Experts of a small language model: 4 picks a token.
Below are experts of layer 8 (counted from 0) of a mixture-of-experts language model. Rows are named router (the router's row for the expert), gate (a neuron's input weights, with its number), up (a neuron's input weights, with its number) and show model dimensions 96-127. Each number is 128 + 32 x the weight over its row's rms, rounded and kept within 0 to 255.
Before each expert's rows: a language model's description of what the expert responds to. This comes from a sample of Wikipedia text that the model never trained on.

# expert 16
Mid-word verb fragments. Fragments in the middle of verbs and ordinary words, often before -ing or -ed, such as over-sle-pt, str-ang-ulation, inject-ing.
router [127 138 129 123 132 117 200 128 145  54 133 123 159 106 119 169 107 158 125 107 129 144 107  94 129 132 128 127 190 114 133  58]
gate0 [141  24 210  88 140 119 130 144  96 147 184 113 178 106  94 156  86 118 108 164  92 138 100 111 114 156 112 138 111 157 168 121]
up0 [168 105 138 146 128 120 119 135 186  93 119 100  58 171 143 103  79 171  69 130  95 116 140  94  85 172  67  98 166 136 138 110]
gate1 [113 132 146 141 167  88  94 122 104 132 122 120 133 179 111 106 110  93  82 133  99 146 139 140 152 132 136 107 172 110 100  94]
up1 [156 152 110 121 102 146 145 142 124 130  91 129 144 182 104 131 102 139 114 130  59 135  63  84 133 162 140 110  80  44 101 150]
gate2 [130 120 118 121 131 176 156 150 115  88 152 131 157 118 121 156 101 115 182 128 113 164 111 209  88 167 174 132 114 156 109  74]
up2 [ 97 125  91 102 115 154  79 158 197 126 146 143 143 112  94 129 127  96  61  80 188 132 165 140 145 114 132 138 124 147  90 159]
gate3 [103  86  94 112 111 143  83 141 139 155 139 147 101 121 124 159 200  75 135 151 212 127 153 127 119 111 136 105 133 148  67 120]
up3 [141 171 145 192 150 109 113 119 129  91 132  94 153 133 146 101  94 125 125  93  94 142 143 136 168 144  87 100 147 100 130 124]
gate4 [113 129 103 110  89 123 111  81 136 106 159 152 149 123 140 119 163 196  61 153 112  45 203 115 103 128 185  88 151 154  66 176]
up4 [115 127 117 147 107 107 136  74 107 122  68 171  91  96 158 154  96 107 128 128 139 173 153 135 158 127 137 102 111 115 132 145]
gate5 [ 96 166 149 124  97 123 185 148 146 119  85 126 108 116 178 138 147 144 222 113 137 102  99  87 136  92 146 102 132 154 140 145]
up5 [181 138 139 147 112 140  64 107 222 160 125 181 184 163 147 111 176 130 149 135 134  69 149 146 155 154 148  41 175 123 101  98]
gate6 [130 104 131 102 101 124 129 143 148 107 156 120 143 137 107 117 153 131 136 113 116 170 169 143 148 102 176 146 172 140 117 112]
up6 [136 145 130 194 131 161 110 173  99 180 102 166  96 115 159 145  98 132 144 159  89 100 133 120 120  84 128 139  67 105 117 131]
gate7 [153 102 181 139 100 150 153 126 118  56  54 136 141 139 140 139 145 113 122 102  99 136 113 120 104 108 127 200 140 144 118 112]
up7 [128 155 181 131 147 208  99 107 144 177 134 133 132  85 162 118 126 113  76 142 158 122 123  89 109 171 150 118 113 163 196 213]
gate8 [132 106 170 126 120 128 192 173 144  67 161 132 114 112 134 143 158  94 200 112  69 187 110 170  96 132  82 119 117 120 150 127]
up8 [156 149 140  73 162  89  67 120 101 121 174 115 153  81 114 121 100 149 155 122  72  78 177  87 125 144 177 103  91 123 107 127]
gate9 [186 158 124 109 142 152 175  83 134  92 160 113 129 164 149 194  97 150 157  92 131 137 118 135 107 115 147  90 132 104 143 123]
up9 [ 89 187 150 130 133 105 185  61 120 120 137 149 140 115 127 176  68  55 117 155 171  84 190 151 176 151 104 113 133 132 127 126]
gate10 [ 77 119 130 187 127 128 102 109  92 140 152 155 111 210  81  80 104 136 111 129 128  94 132 152 141 135 164 148 107 180 143 136]
up10 [151 155 105 124  96  93 157 133 198 105 128  80 177  79 177 188 217  84 135 134 149 118 126 109 152 101 109 148 135  75 111 119]
gate11 [ 77 128 165 127 118  67 129 102  84 152 125 151  49 116 161 154 115  94 121 105  86 123  97  55  84  78  55 158 169 101 164 155]
up11 [ 76 136 161 131 100 115 134 115 105 149  94 142  49 155 124 120 131  98  81 143 170  67 190 145 129 117 117  92  86 143 132  69]
gate12 [ 89  82 124 202 155 161 141  70 145 109 145 109 167  93  70  78  96  98 159 160  93 150  84  95 150 113 152 135 122  91 103 122]
up12 [103 107 127 123 151 179  80 129 129 138 105 183 135 127 168 168 130 116 135 131 152 115 138  68 174 113 105 112 184 198 148 184]
gate13 [ 90 152 140 121 112 118  66  78 147 103  92 106 121 105  96 113 137 126 147 174  98 117 128 163 157 122 138 138 120 143 144  86]
up13 [143  67 119 144 116 176 141  90 141 162 130  87 145  57 157 137 174 182 134 125  99 121  85 103 120 127 140  87 115 145 150 132]
gate14 [158  88 155 153 151 168 154 169  83 120 147 152  74  97 186 139  44 161 138 124 110 129 102 162 109 177  94 117 121 123 127  74]
up14 [100 105  84 225 148 113 105 103 154  73  79 162 149  88 150 131 100 152 117  87 201 104 121 106 118 131 133 157 158 130 137 140]
gate15 [182 130 113 127 148 122 128 125 172  85 105 156  89 139 143 106 132  96  95 113 172 126 106 202  85 103 128  90 147 108 100  54]
up15 [117 151 120 103  60 207 145  77 125 159 155 127 107  95 132 121 119 135 137 163 105 107 118  73 114 124 112 130 153 176 100 196]
gate16 [133 167 144 129  86 155 114 113 177 116 108 162 156 132 107 170 110 138 175 149 141 144 172 133  34 103 118  90 149 129 132 118]
up16 [120 136 108 164 130  76 136  86  96 121 138 142  70  95 106  90 126  83 104 117 122 134 131 194 198 143 119 122  99 105 117 118]
gate17 [130  94 179 109 124  98  94 140 167  91 120 146 123 133  79  95  91 110 103 142 117 152  49  85 124  89 132 189 135 119 104 131]
up17 [ 95 127  81 136  89 128  78 129 109 113 112 157  78 141 148 181 169 152 109  96 201 140 150 145 154 125  71  95 157 145  93 132]
gate18 [114 152 133  70 112 138 145 171 138 117 130 147 149 108 144 191  50 107 143 179 184 131 139 208 146  98 159 138 151  85 108 111]
up18 [158 141 106 183 147 139 136 153 139 179  91 110 112  95 117  92 153 146 121 124 131 146 186 143 134 107 111  96 120 149 164 220]
gate19 [169 199  76 119  67 173 146 123  62 111 163 146 170  83 119 162 146 108  85 121 178 174 136 109 120  78 101 171 117 218 140 111]
up19 [141 138 131 174  65 143 100  98  91  65 121 135 158 142  83 149 119 108 141 126 156 155 152  92 133 121 146  98  88 110 167  58]
gate20 [ 97  55 124 176 115 130 179 126 140 140 158 103  97 103  56 130 152 135 159 105 106 150 162 180 129 125 125 170 212 148 134 132]
up20 [119  96 142 100 163 143 108 135 122  69 146 132  94 152 113  72  92 135  90 141 108 124 133 134 117 162 125  97 142 111 121 152]
gate21 [101 190 157 165 177 116 145 114 105 123 114 164  93 173 141 117 121 152  48 145 156  98 112 194 129 130  90  91 148 130  78  94]
up21 [179 160 188  82 140 147 165 129  95 126 125 134 122 109 166  55  62 116 139 144 110 155 117 166 144 113 113 133 177 143  60  85]
gate22 [121 104  72 117  96 126 174  78 159 120  83 148 133  62  71 134 140 110 173 118 156 114  86 116 113  89 118 213 131 117  79 110]
up22 [ 86 149 104  99 128 111  97 118  43 135 105 121 218 185 128 172  92  90 146 113 116 115 155 208 126 139 135 149 141 173  82 166]
gate23 [185 133 119 128 172 114 140  52 204  64 143 102 129 160 188 147 128 115 159 122 124 110 118 201 166 125  96 131 157 142  86  99]
up23 [146 135 132 167  89 132 145 119 146 146 114  72 132  95 111 168 162  67 168  87 146 141 109 117 157 104  69 118  99  90 133  95]
gate24 [153 146 165  82 126 112 186 137  77 126 141 118 151 118  51 131  67 155  89  95  95 133  98 116 100 132 127 134 117  99 191 101]
up24 [158 127  68 117 193 123 131 144 101 106 137 130 107 111 191 121 147  74 140 131 119 110 113  89 149 120 179 121  81  78 142 124]
gate25 [ 79 151 141 106  73  95 153 127 191 146  82 120 123 150  82  69 121  58  88 139 135 201  93  71 142 104 150  72  68 149 152 157]
up25 [107 147 154 127 141 152 160 148 171 152 162 138 105 143 155 116 129 170 136 132 156 156 158 100 126 119 162 118 197 125 163 140]
gate26 [143  92 148 106  50 148 188 169 111 143 107 120 107 111  84  83 128 115 176  73 134 103  80 115 136 144 131 169 137 154 180 124]
up26 [ 78 151 150 111 142 103 131 125 123 152 194 150  83  83  85  92  68 116 120 123 187  73 149 130 159  79 131 155 114 130 192 145]
gate27 [161 108 126  94 103 119 168 133 104 115 119 186 138  97 159 100 110 163 118 114 148 107 145 128 131 133 191  74 140 104 115 150]
up27 [179 142 112 102 114 136 161 140 161 102 147 144 111 135 168 166 136  63 132 107  81 127 155  85 112 104  77 143 135 177  99 110]
gate28 [146 148 101 163 138 138 100  94 112 142  91 130 146 115  76 149 106 142 163  91  97 118  49 127 140 129 133 153 127 116 144 139]
up28 [107  62  92 111 117 126 174 141 142 171  82 115  82 129  77 101 134 129 140 154  58 118 108 137 118 148 128 108 152  92  74 119]
gate29 [146 114 105 162 124 116 215 111 151  88 175 144 130  82 175 197 111 173 133 182 110 118 178 118 134 158  97 107 164 111 163 162]
up29 [135 135 131 107 155 156 136 129 108 124 147 125 159 134 153  93 167 112 126 130 170  35 100 133 135 121 134 131 146 105 131 143]
gate30 [107 131  88 134  72  71 143 117  86 112 153 133 125 153  55 137 163 127 123 124  68 134 169  87 169 109  60 138 172 132 142 141]
up30 [129 133 146 109 112 144 153 162  46 142 210 106 149 142 161 148 168 136 165 110 110 155 176  92 104 112 117 129 119  53 155 165]
gate31 [ 59 112 145 139 112 115 183 135 154 110  73 117 173 102  58 103 109 162 147 157 123 130 105 117 128  67 160 166 130  81 110  24]
up31 [146 115  69 118 127 117 133 123 115 133 120 130 136 107  79 157 128 144 123  71  55 151 124 160 135 104 149  75  83 136  43 128]
gate32 [131 198 134 171 130 147  98 114 164  77 108 173 129 121 140 101 156 132 144  90 104  67 140 119  57 137 131  99 147 157 136  93]
up32 [209 121 114  93 131  61 118 133 153  91 137 137 125 137 121 129 128 132  65  84  81 107 167 132 134 147  80 120 156 153  56 140]

# expert 40
Degree words and so-words. Adverbs and adjectives of degree or ability (well, able, best, too, hard) and syllables after so, such as so-ber, so-phi-stry.
router [177 126 171 111 119 146 223  92 179 130  98 103 161 133 173 133  68 177  92 163  98 140  89  99 114  96 133 114 205 128 108  71]
gate0 [103  57 183 115 131 130 131 164 116 158 118 120 116  88 169 130  92  77 133 157 118  91  98  89  60 122  88  96 117 139 138 154]
up0 [164 121  60 145  87 133  82  94 191 112  98  97 126 154 118 156  69 127  97 138 121 155 143 136  64 142  92 121 156 148 141 124]
gate1 [135 173 176 118 129  81  83 140 177 105 110  87 121 152 120 110  83 104 144 153  79 172 173  96 112 133 153 162 162 144  91 158]
up1 [136 172 117 157 115 140  98 136 132  76 143 132 140 138 115 126 137 131  84 105 121 161 122 107 104 153 113 150 106 161 114 147]
gate2 [111 163 121  92 114 139 129  94 176 107  43 128 135 137 110 122  91 148  97  76 111 145 122 210  96 177 165 110 115 198  98 114]
up2 [136 192 181 101 121 112  69 109 129 198 131 109 127 154 142 117 128  91 141 126 138 138 140 124 180  92 113 119 154 138 108 145]
gate3 [121 115  79 135 145 153 112 102 152 183  87 160 117  56 162 171 167 120 124 141 190 104 143 107 126  97 182 114 115 118  87 140]
up3 [173  88 151 175 176  28 144 127 155  98 114 129 128 200 185 150 103  98 190 101  94  76 160 126 182  78 127 121 123 126  95 131]
gate4 [137  71 131 128 117 116 111  52 147 117 114 118 135 126 176 127  98 149  81  86  92 150 159 123 158 110 145 128 201 117  91 130]
up4 [109 191 136  98  95 130 153 123 117 176  73 177  53 125 171 115 151  71 193  96 146 128 110 162 156 113 116 113  93 115 117 144]
gate5 [ 56 170 142 115  79  99  94 131 118 123  88 113  89 138 135  62  85 145 223  87  85 110  70 125 142  90 141 165 113 136 184 115]
up5 [160 129  96 150 108 132  88 101 140 111 194 171 144 142  97 119 184 132 104 100 196  92 142  84 152 230  71  97 144 118  84  72]
gate6 [145 146 157  72  75 138 117  82 138 152 144 132 136 173 112 110  87 123 142 144  92 120 140 168 169  72 160 117 185 117 102 130]
up6 [121 124 134 140 101  99 100 183 132 101  90 118 107 104 121 102 156 162 100 183 134 134 170 123 113 125 171 170 112 108 192 140]
gate7 [179  97 163 113 113 136 164 112 173  21  29 107 149 171 126 110  84  91 118  94  75 102  47 133 154  84  87 163 146 149 113 142]
up7 [155 162 162 244 105 197  90  63 132 118 186 126 129  96 173 126 114 178  86 168 144 113 140 101 116 180 124 146 211 139 170 157]
gate8 [125 126 179 132  98 152 218 122 107 119 163 135 107  93 167 135 117 165 101  99 146 131 109 186  71  75  87 126 165 135 157  83]
up8 [209 165  83 123 175 140 149 122 116 129 165 105 119 115 143 136 150 171  90 101  86 126 119 123 172 131 170 125 154 125 111  88]
gate9 [190 153 153  39 137 132 177  79 128 119  74 157 123  99 146 197 129  85 202 147 105 121 118 113 142  89 150  95 102 158  94 109]
up9 [ 79 146 105 133 172  65 105  79 152 104 185 161 111 115  78 150  68 114 114 141 152 133 170 169 174 150 101 147 160 140 156 220]
gate10 [ 97  99 101 179 136 126 106 126 105 163 130  81 180 156  68 114  69  66  96 147 121  79 113 189 165  88 146 113 124 116 117 131]
up10 [129 131 105  50 132  93 103 129 134  99 143 124 165  84 174 167 187 146 138 166 136 133 162  95 136 147 152 175 145 152 138 130]
gate11 [149  80 159 156 133  79 150 103  69 137 140 169  76 142 156 120 158  85 101 133  99 119 109 115  78 104 116 199 160 140 167 118]
up11 [ 85 128 117  91 112  98 162 102 115 111 151 107  76 180 170 134 158 122  60 157 128  78 150 127 115  97 114 111  94 143  64 102]
gate12 [ 92  96 143 147 116 182  82  71 139 161 157 137 161 106  42 142 114 162 135 136 102 154  74  89 120 143 145 148 120 131 150 164]
up12 [159 150  91 158 168 163 110  99 128 121 115 147 131  97 180 171 135 103 120 136 134 180  89  78 155  93 114 109 111 183 173  96]
gate13 [ 98 147 123  98 107  87 118  72  91 116 144 120 135 118 104 114 116  92 116 128 127 129 178 124 171 121 111 170 124 123 134  90]
up13 [113  62 187 169 147 102 177 125 152 129 117  92 128  92 150 120 116 140  84 134 118 106  85  78 181 146 133 159 159 116 157 114]
gate14 [141 100 122 172 121 192 146 163  82 145 142  90 138 103  85 147 109 184 142 129 141 140 122 114  79 117 117 124 122 115 181 129]
up14 [114  95 114 172 143 137 139  98 136 126 142 115  84 116 154 134 160 124  83 156 130  86 132 140 176 122 126 126  95 136 139 167]
gate15 [157 150 124 110 152  92 163 124 210  62  64 147  61 128 102 101 110 150 114 172 133 145 105 120  87  94 100 105 181  23 111  90]
up15 [140 113 130 150  58 214 108 110 122 204 134 137 121 128 119 115 147 114 124 137 155  86 154  65 160 175 127 162 136 191 141 126]
gate16 [168 100 117  86 117 115  88 136 185 145 149 131 147 136 105 120 153 143 131 147 180 164 185 114 109 100 188  70 180  77 197  90]
up16 [149 157 128 182 143 141 168 164 112 165 144 141  69 128 154  77 150 178 100 147 118  74 121 104 110  72 120 154  82  89 131  94]
gate17 [129 104 145 101  66  92 143 148 193 122 168 150 129 131 116 145 129 137 102 159 114 130  85  98 161  95 127 161 160 113  70 177]
up17 [108 152 107 116 102  76  68  67 102 127  70 171 130  77 113 189  87 155 125 128 117 211 117 133 152 134 151 150  91 139 115 121]
gate18 [138 191 118 109 143 135 144 139 160 153 126 159 151 109 141 108  90 178  95 132 156 176  74 173 157  50 145 184 142 126 178 123]
up18 [140 134 158 142 129 169 123 130 103 135  88 105  80  92 170 122 135 122 197 162 113 133 198 174  56 116 121 111 121 158 152 167]
gate19 [162 167  94 135  79 143 130 154 111 101 135 191 175 131 166 118 111 158  70 104 149 141  79  89 132 119  78 192 129 135 121 113]
up19 [174 134 139 219  74 187 143 133 116  83  63 154 163 129 133 137 139  93  91 108 111 128 132 149 148 104 148 119 149 107 159  80]
gate20 [119 101 110 164 104 169 101 142 150 103 181 136  94 116  99 153 116 127  95 186  95 175 178 204 103 147 119 144 141 135  92 156]
up20 [169  96 139 123 106 162 137 192 136 112 176 132 137  98 126 125 113 111 136 135 119 147 153 116 145 144 139 131  97 121 103 121]
gate21 [112 167 187 143 174 151 106 124 117 109 106 200 127 139 183 117  70 131  95 181 173 111  87 155  97 151 121 174 109 105 104 109]
up21 [113 114 110  79 136 143 102 147 152 104 115 148 152 120 182  90 159 122 182 154 116 155 127  95 149 141 134 141  90 142  95 158]
gate22 [100 143 120 133 113  59 171  89 128 136 115 111 128 101  80  98 104 125 181 101 148 101 113 153 118  85 109 172 112 146 152 131]
up22 [ 69  79 126  84 119 126 101 169 123 120 124 125 155 121 142 114 168 124 130 188 179 144 180 182  94 177 168 135 146 130  99 149]
gate23 [148 122 137 124 132 109 145 119 198 103 154 161 107 159 137  98 111 145 159 211 115  80 119 167 155 121  94 184 141  86  71 134]
up23 [115 137 167 160 142 170 100  70  93 147 167  96 110 130  85 128 129 100 151 104 124 162 117 122 163 163  45 116  89  78  97 183]
gate24 [166 116 177  91  86 160 157 142  93 137 141 141 156  82  80 121  48 163 115 142 102 107  99  89  77 146 137 145 116 173 126  92]
up24 [159 174 139 119 140 118 134 103 159  52  81 127 102 170 164  96 100 107 118 145 165  91 112 158 125 126 152 121 126  90 167 165]
gate25 [151 150 116 109 156 110 180 140 121 131 121 132 107 104 156  96  89 123  79 117  84 128 132 139 128 119 125  86  69 212 158 169]
up25 [142 108 127 104  98 123 141 132 150 155 165 103 142 131  98 116  95 158 145 118 148 110 147 121 127 142 150 113 182 132 158 118]
gate26 [136 104 145 157 117 155 150 143  92 149 105 119 136 151 103 112 107 137  97  37 139 108  84 167  84 130 136 153 121 154 115 102]
up26 [ 79 124 136 102 104 132 141 125 114 121 195 124 110 129 114 159  49 153  93  98 167 130 174  84 112  91 120 131 149 143 172 122]
gate27 [145 109 214 103  56 123 170  82 153  84 120 140 173 142 111  94 142 116 131 107 114 138 167 132 134  90 153 135 137 128 129 130]
up27 [106  96  89 151 144 112 115 137 221 145 100 133  88 100 162 147  91 131 179 142 144  86 167  90 109  74 128 141 152 148 198 163]
gate28 [128 122 137 123 111 193 137  76 145 173 118 131 124 116  87 124 147 131 148 168 119  42 112 124 117  98 188 121 115 137 131 134]
up28 [112  88  80 116 109 150 212 129 218 206 126 116  98 122 105  91 143  94 138 149  87  96 138 138 105  56  84 120 135 161  67 185]
gate29 [124 182 146 159 146 133 122 126 215 155 150 200 132  70 106 143  75 132 154 230 132 103 180 128  99 150 151 130 164 109 168 137]
up29 [116 129 126 110 115 176 103 122 184 205 123 158 133 136 129  72 102 122 153 104 211  66 116 123 152 104 136 113 150 111 130 194]
gate30 [ 89 159 135  97 106  71 178 190  76 107 103 135 102 137 112 144 127 113 149 172 119 147 133 100 142 110  53 150 124 139 141  80]
up30 [140 119 138 112 103 151 147 106  78 155 132 106 101 139 156 139 152 164 155 174  98 127 106 106 168 133 112 127 100  45 160 161]
gate31 [ 98 134 153 196 138 136 152 135 174 133 107 116 108 117 118 102 142 184 130 170  87 172 133 150 131 102 170 123 173 126 124  79]
up31 [ 96 158 166 170 130 131 105  88 139 173 141 119 160 123  29 113 141 134  87  63 102 135 137  88 128 140 143  51 130 137  57 146]
gate32 [167 131 128 139 152 110 148  81 145  73 134 123 128 128 226 114 140 187 164 118  62 148 152 154 112 157 111 145 173 114 101 124]
up32 [103  76 152 141 113 121 119 139 165  73 107 122 130 152 135 129 156 144 168  60 102 111 187  81 169 141  43  81  50  83  64 124]

# expert 28
Modifiers and word interiors. Adjectives and quantifiers (common, only, great, much, least) plus inner syllables of long words, such as unin-ha-bited, inst-itu-tional.
router [120 131 182  88 161 136 218  98 145  89  85 124 171  44 152 142 121 171  89 179  88 130 147  88 107 134 153  62 167 136  89 103]
gate0 [131 109 214 169 166 108  93 181 107  72 154 204 107 120 122 118  65 133 148 188 138 159  94  76  98 132 128 169 148 137 126 154]
up0 [200 167 163 134 122  54  92 139 177 116 113 125  91 173 141 119  51 136  62 154 145 131 124 139 158 141 111 128 155 103 129  78]
gate1 [147 147 158 133 154  68 130  88 133 134 105  98 149  99 108 201 119  95 106 124  55 181 144 158 147 115 185  97 138 109 100 116]
up1 [130 180 110 133 137 146 118 171 126  69 105 148 110 163  87  92 142 104  61  84 103 118  99 135 118 131 133 154 102 123 110 155]
gate2 [124  83 130 100 132 120 125 182  86 134 128 125 111 188 140 125  86 114 113  86  53 143 107 169 132 166 124 114 126 191  77 125]
up2 [163 180  98  66 103 177  76 160 228 138 104 129 148 187 146 116 144 102 113 170 127 164 199 114 167  52 187 150 149 129  98 171]
gate3 [134 125 148  92 136 121 120  87 147 137 107 117 112  89 148 156 133 131 110 165 148 173 125 129  84  83  74 141 112 131 111 127]
up3 [ 99 164 193 148 172  77 108  45 178 121 140 118 150 174 154  94 107 107 162 103  87 146 175 123  94 122 111 136  83  72 124 165]
gate4 [141 121 119 131  84 117 104  94 133 119  91 109  89  78 124 106 139 175 103 110 101 114 169 120 125  83 125  74 178 113  77 128]
up4 [ 91 155 139 160 116 185 112  77 159 130  77 178  64  35 158  96  97 109 128 121 106 162  95 178 175 116 103 157 136 100 105  96]
gate5 [103 170 118 119 138  81 140 153 126 152 137 145 114  56 132  68 126 169 206 153  90 118 131 125 148 117 139 117 104 145 186 133]
up5 [120 136 130 127 112 128 101  76 149 128  94 152 141 153  77 136 137 103 127 115 136  69 104  65 151 154 167 130 110  79 110 131]
gate6 [175 153 195  97  85 128 148 106 150 133  99 147 179 149 122 138 125  84 171 127 153 151 203 123 166 105 160 117 188 118 131  96]
up6 [111 110 103 165 119 190 116 125 125  83 135 149  77 150 132 132 166 161 112 154  67 137 128 139 161 111 124 159  99 158 122 146]
gate7 [138 119 193 139 121 111 182 155 124  17  59 145 178 133 172 155  94 156 125 140 119 135  62 134 112  95 122 153 170 110  93  96]
up7 [127 136 170 138 103 164  87  67 101 152 172  53 115 107 136 148 143 146 120 197 125 135 112  82 101 157 154  65 125 140 178 152]
gate8 [ 76 121 170 152 126 120 185 206  95  88 170 149 164  88  92 135 120 123  77 106 103 135 160 168 126  94 112 183 121 135 170 186]
up8 [ 88 146 118 108 147 113  76 136 125 194 114  81 108 111 151 124 183 138 108  79  94 115  91 121 121 138 149 134  94 124 107 140]
gate9 [141 104 130  47 146 117 221  86 168 107 132 163 127 107 148 159  98 108 218 194 150 144 144 143 102 127 147  73 129 156 108 119]
up9 [110 244 135 194 156  58  97  89 101 137 114 116  98 146 113 112 116 128 116 146 111 116 177 137 165 163 101 120  84 138 162 170]
gate10 [130 109 121 162 140 183 101 124 115 175 151 175 148 181 126  98 100  72  71 177 174 106 102 115  84 144 159 157 105 123 128 152]
up10 [149 138 122 109 127  51 156 175 102 142 127  97 140 143 192 166 134 105 172 169 167 141  87  94 140 113  95 191 152 114 122  68]
gate11 [ 86 134 165 167  78  69 117 131  96 169 129 193  95  56 146 111 189  74 143 123 155  74  91 111 101  99 114 106 142 115 106 135]
up11 [138  92 119 129 141  99 121 110  18 183 181 138  78 157 137 139 155  92  66 105 168  98 119 138 141  81  36 115 128 178  79 100]
gate12 [175  71 110 142 167 160 101 130 160 131 131 149  98  80 135  69 136 163 171 145  86 141  85 146 146  72 136 139 135  65 118 177]
up12 [189  95  95 138 130 113 140 178  72 166 119 116 139 144 159 133  84 171 138 150 120 142 119 100 179 102 120 107 151 179 201  65]
gate13 [ 18 147 116 127 122 131  59 111 153 160 156  96 121 110  95 126 135 137 177 122  99  90 166 124 129  99 120 142 124 149 157 146]
up13 [103  60 151 208 164 159 129  85 166  96 158  95 175 138 135 156  84 190 139 136 149 119  83 106 162 114 120 192 144 133 114 108]
gate14 [108  91 121 102 125 177 167 121 101  92 193  76 111 107 125 152 106 161 114 131 117 153 111 115 150 193 144  85 130  99 165 106]
up14 [138  97 105 144 181 144 118 104 180  61 161 150 166  78 108 178 156 155  76 185 135 121 118  75 107 167 147 121 146  96 133 149]
gate15 [196 126 105  93 147 124 166 172 181  94  95 112  91 141 138 153 146 137  65 141 128 135 122 139 126  71  50  72 179  73 128 109]
up15 [136 153 194 113  75 178 131 100 102 146 107 137 129 119 137 119  79 137 148  64 170  95 112  72 188 133 158 140 151 169 142 134]
gate16 [173  92 181  69 196 135  92 126 152 177 157 149 165 118 141 115 139  76 114 179 127 156 175 117 183 103 176  72 149 115 168 112]
up16 [136 142 150  94 101  77 154 133  89  91 126  65 113 148  43 106 138 112 126  90 147  79 118 151  95  79 124 129 136 137 126  50]
gate17 [100  94 149 145  92  93 134 109 167  99 119 116 135  97 112 125 151 138  67 119 145 149  59 111 115  72 119 217 123 119  82 137]
up17 [ 87 156 116  97 141 135 108  84  89 151 149 130  88 127 145 190 147 113 143 131 132 145  98 159 140 177 105 100 119 140 112 161]
gate18 [171 112 154 116 133  94 110 172 159 184  96 160 117  68 153 135 101  90 154 176 142 152  89 148 164  89 128 104 138 115 123  97]
up18 [123 180 162 110 185 155 130 155 164 101 148 129  77 120 151 147 159 154 158 111 139 118 187 156  92 139 126 117  98 134 131 188]
gate19 [142 173  98 169 108 161 142 122 115 120 115 102 152 121  91 109 148 143 131 165 100 170  40 135 110 130 140 139 145 172 154 107]
up19 [146 151 181 133 132 168 103 148 115  98  99 157 148 145  86 138 117  86 168 152 108 120 120 131  79 110 103 108 189  83 156  78]
gate20 [ 59  72 123 106 189 198 171 135 142 145 136 123  51  88 134 139 129 152 124 157 100 160 135 147  65 119 150 125 167 178 133 190]
up20 [ 94 133 131  91 164 142 106 176 117  80 120 108 121 114 110 132 151  43 128 120 108 123 228 172  95 132 161 124 136 123 101  99]
gate21 [ 35 125 196 128 143 174 173 136 129 134  75 146 113 121 107 121 104 136  99 143 170 113 156 111 115 170 121 112 119 141 113 103]
up21 [112 121 115  68 173 181 170 166 174 152  47 113 133  86 173  96 131 150 130 143 138 137 139 105 161 126 146 123 128 179 114  82]
gate22 [ 43 124 100 155  65 141 111  99 163 155 119 120 118 100 115 129 176 133 120 121 146  82 150 146 155 125 127 177 119 181 126  88]
up22 [151 129  99 126 120 174 109 120  97 121 137 107 129 159 169 147 102 161 129 138 180 143  98 205 122 135 129 118 131 151 143 148]
gate23 [167 165 116 112 123 155 200  97 154  58 164 115 102 136 154 141 128 135 184 155 122 105 127 113 152  80 116 174 169  81 136  96]
up23 [ 96 124 143 149 114 144 127  94 125 135 117  94  58  98  74 128 105 123 153 151 109 155 111 152 176  81  69 199 138  88 186 104]
gate24 [166 142 181  87  81 197 172 107  73 136 149 147 152  62  70 153  76 119 106  84 132 168 118 115  65 129 106 135 126 166 157 134]
up24 [177 159  77 139 154 108 118 148 136 159 112 110 115 106 155 156 130 142 140 152 138 148 126 137 185 151 170 116 116 106 183 148]
gate25 [174 112 138 107 107 122 114 146 149 149 104 125 137 157 146 138  93  97  96 140  64 154  81 126 128 127 132  99 125 223 110 119]
up25 [105 102 151 112 133 125 152 131 114 147 111  98 104 181 103 100  97 149 132 135 121 132 171 100 127 126 177  63 162 102 148  76]
gate26 [ 81 129 161 153  62 164 154 139  80 135 122 132 112 132  80 104 125 148 151  30 135  96  92 126 126 101 125 140 109 160 135 133]
up26 [133 205  89  91 100  93 111 164  93 173 150 125  56 114 119 143  91 177 148 125 135 115 168 124 144  84 131 151  56 123 151 136]
gate27 [156 123 187  94  58 123 141 139 110 121 122  95 171 111  86  83  75 115 145 131 116 119 144  77 120  88 201  97 146 147 120  77]
up27 [ 93 156 141 151 134 154 118 130 149  50 138 146 130  91 142 126 100  62 181  97 123 142 114  49 104 107 119 149  80 183 153 146]
gate28 [194 136 128 111 144 136 108  99 153  93  55 162  90 135 100 146 130 108 160 125 130 100 104 119 116 102 125 152 108 165 121 131]
up28 [190 108  91 151 107 114 168 179 150 148 114 123  67 125  86 103 128 136 135 145  61 196 110 115 104 125  61 115 162 118 100  87]
gate29 [123 149 105 142 151 121 129 170 184 104 105 187 126  84 183 176  63 133 127 193 122 130 184 142  72 127 138  84 146  76 123 136]
up29 [128 132 162 137 115 164 146 114 159 145 102 128 129 161 144  63 128 118 118 128 151  77 127 103 166 150 110 137 172 138  84 104]
gate30 [120 112 125 134  97  86 171  87 115 110 134 105 126 134  82 143 144 101 158 163  85 133 113 109 101 123  68 109 120 138 137 101]
up30 [124 141 125 140  77 109 167 128  73  98 136  90 134  63  96 154 120 149 131 108 128 144 132 137  90 131 173  64  85  94 137 166]
gate31 [ 63 114  92 181 127 104 141 176 131  94  73 121 105  90  72 153 166 133 146 151 135 136 127 173 145  70 145 119 106 127 135  82]
up31 [107 182 121 166 147 133  88 167 137 171 142 171 131 135  66 178  86 141  75 108 119 138 189 131 148 106 131 109 126 140  58 160]
gate32 [139 186 138 201 104 166 149  64 156  58  90 129 131  94 146 134 195 134 119 119 130 117 107 168 103 114 109  73  92 141 166 126]
up32 [169 133 179 140 158  71 119 158 163 111 111 141 100 148 156  67  93 102  94  74  93 131 158 162 142 117 107 156 140 133 129 130]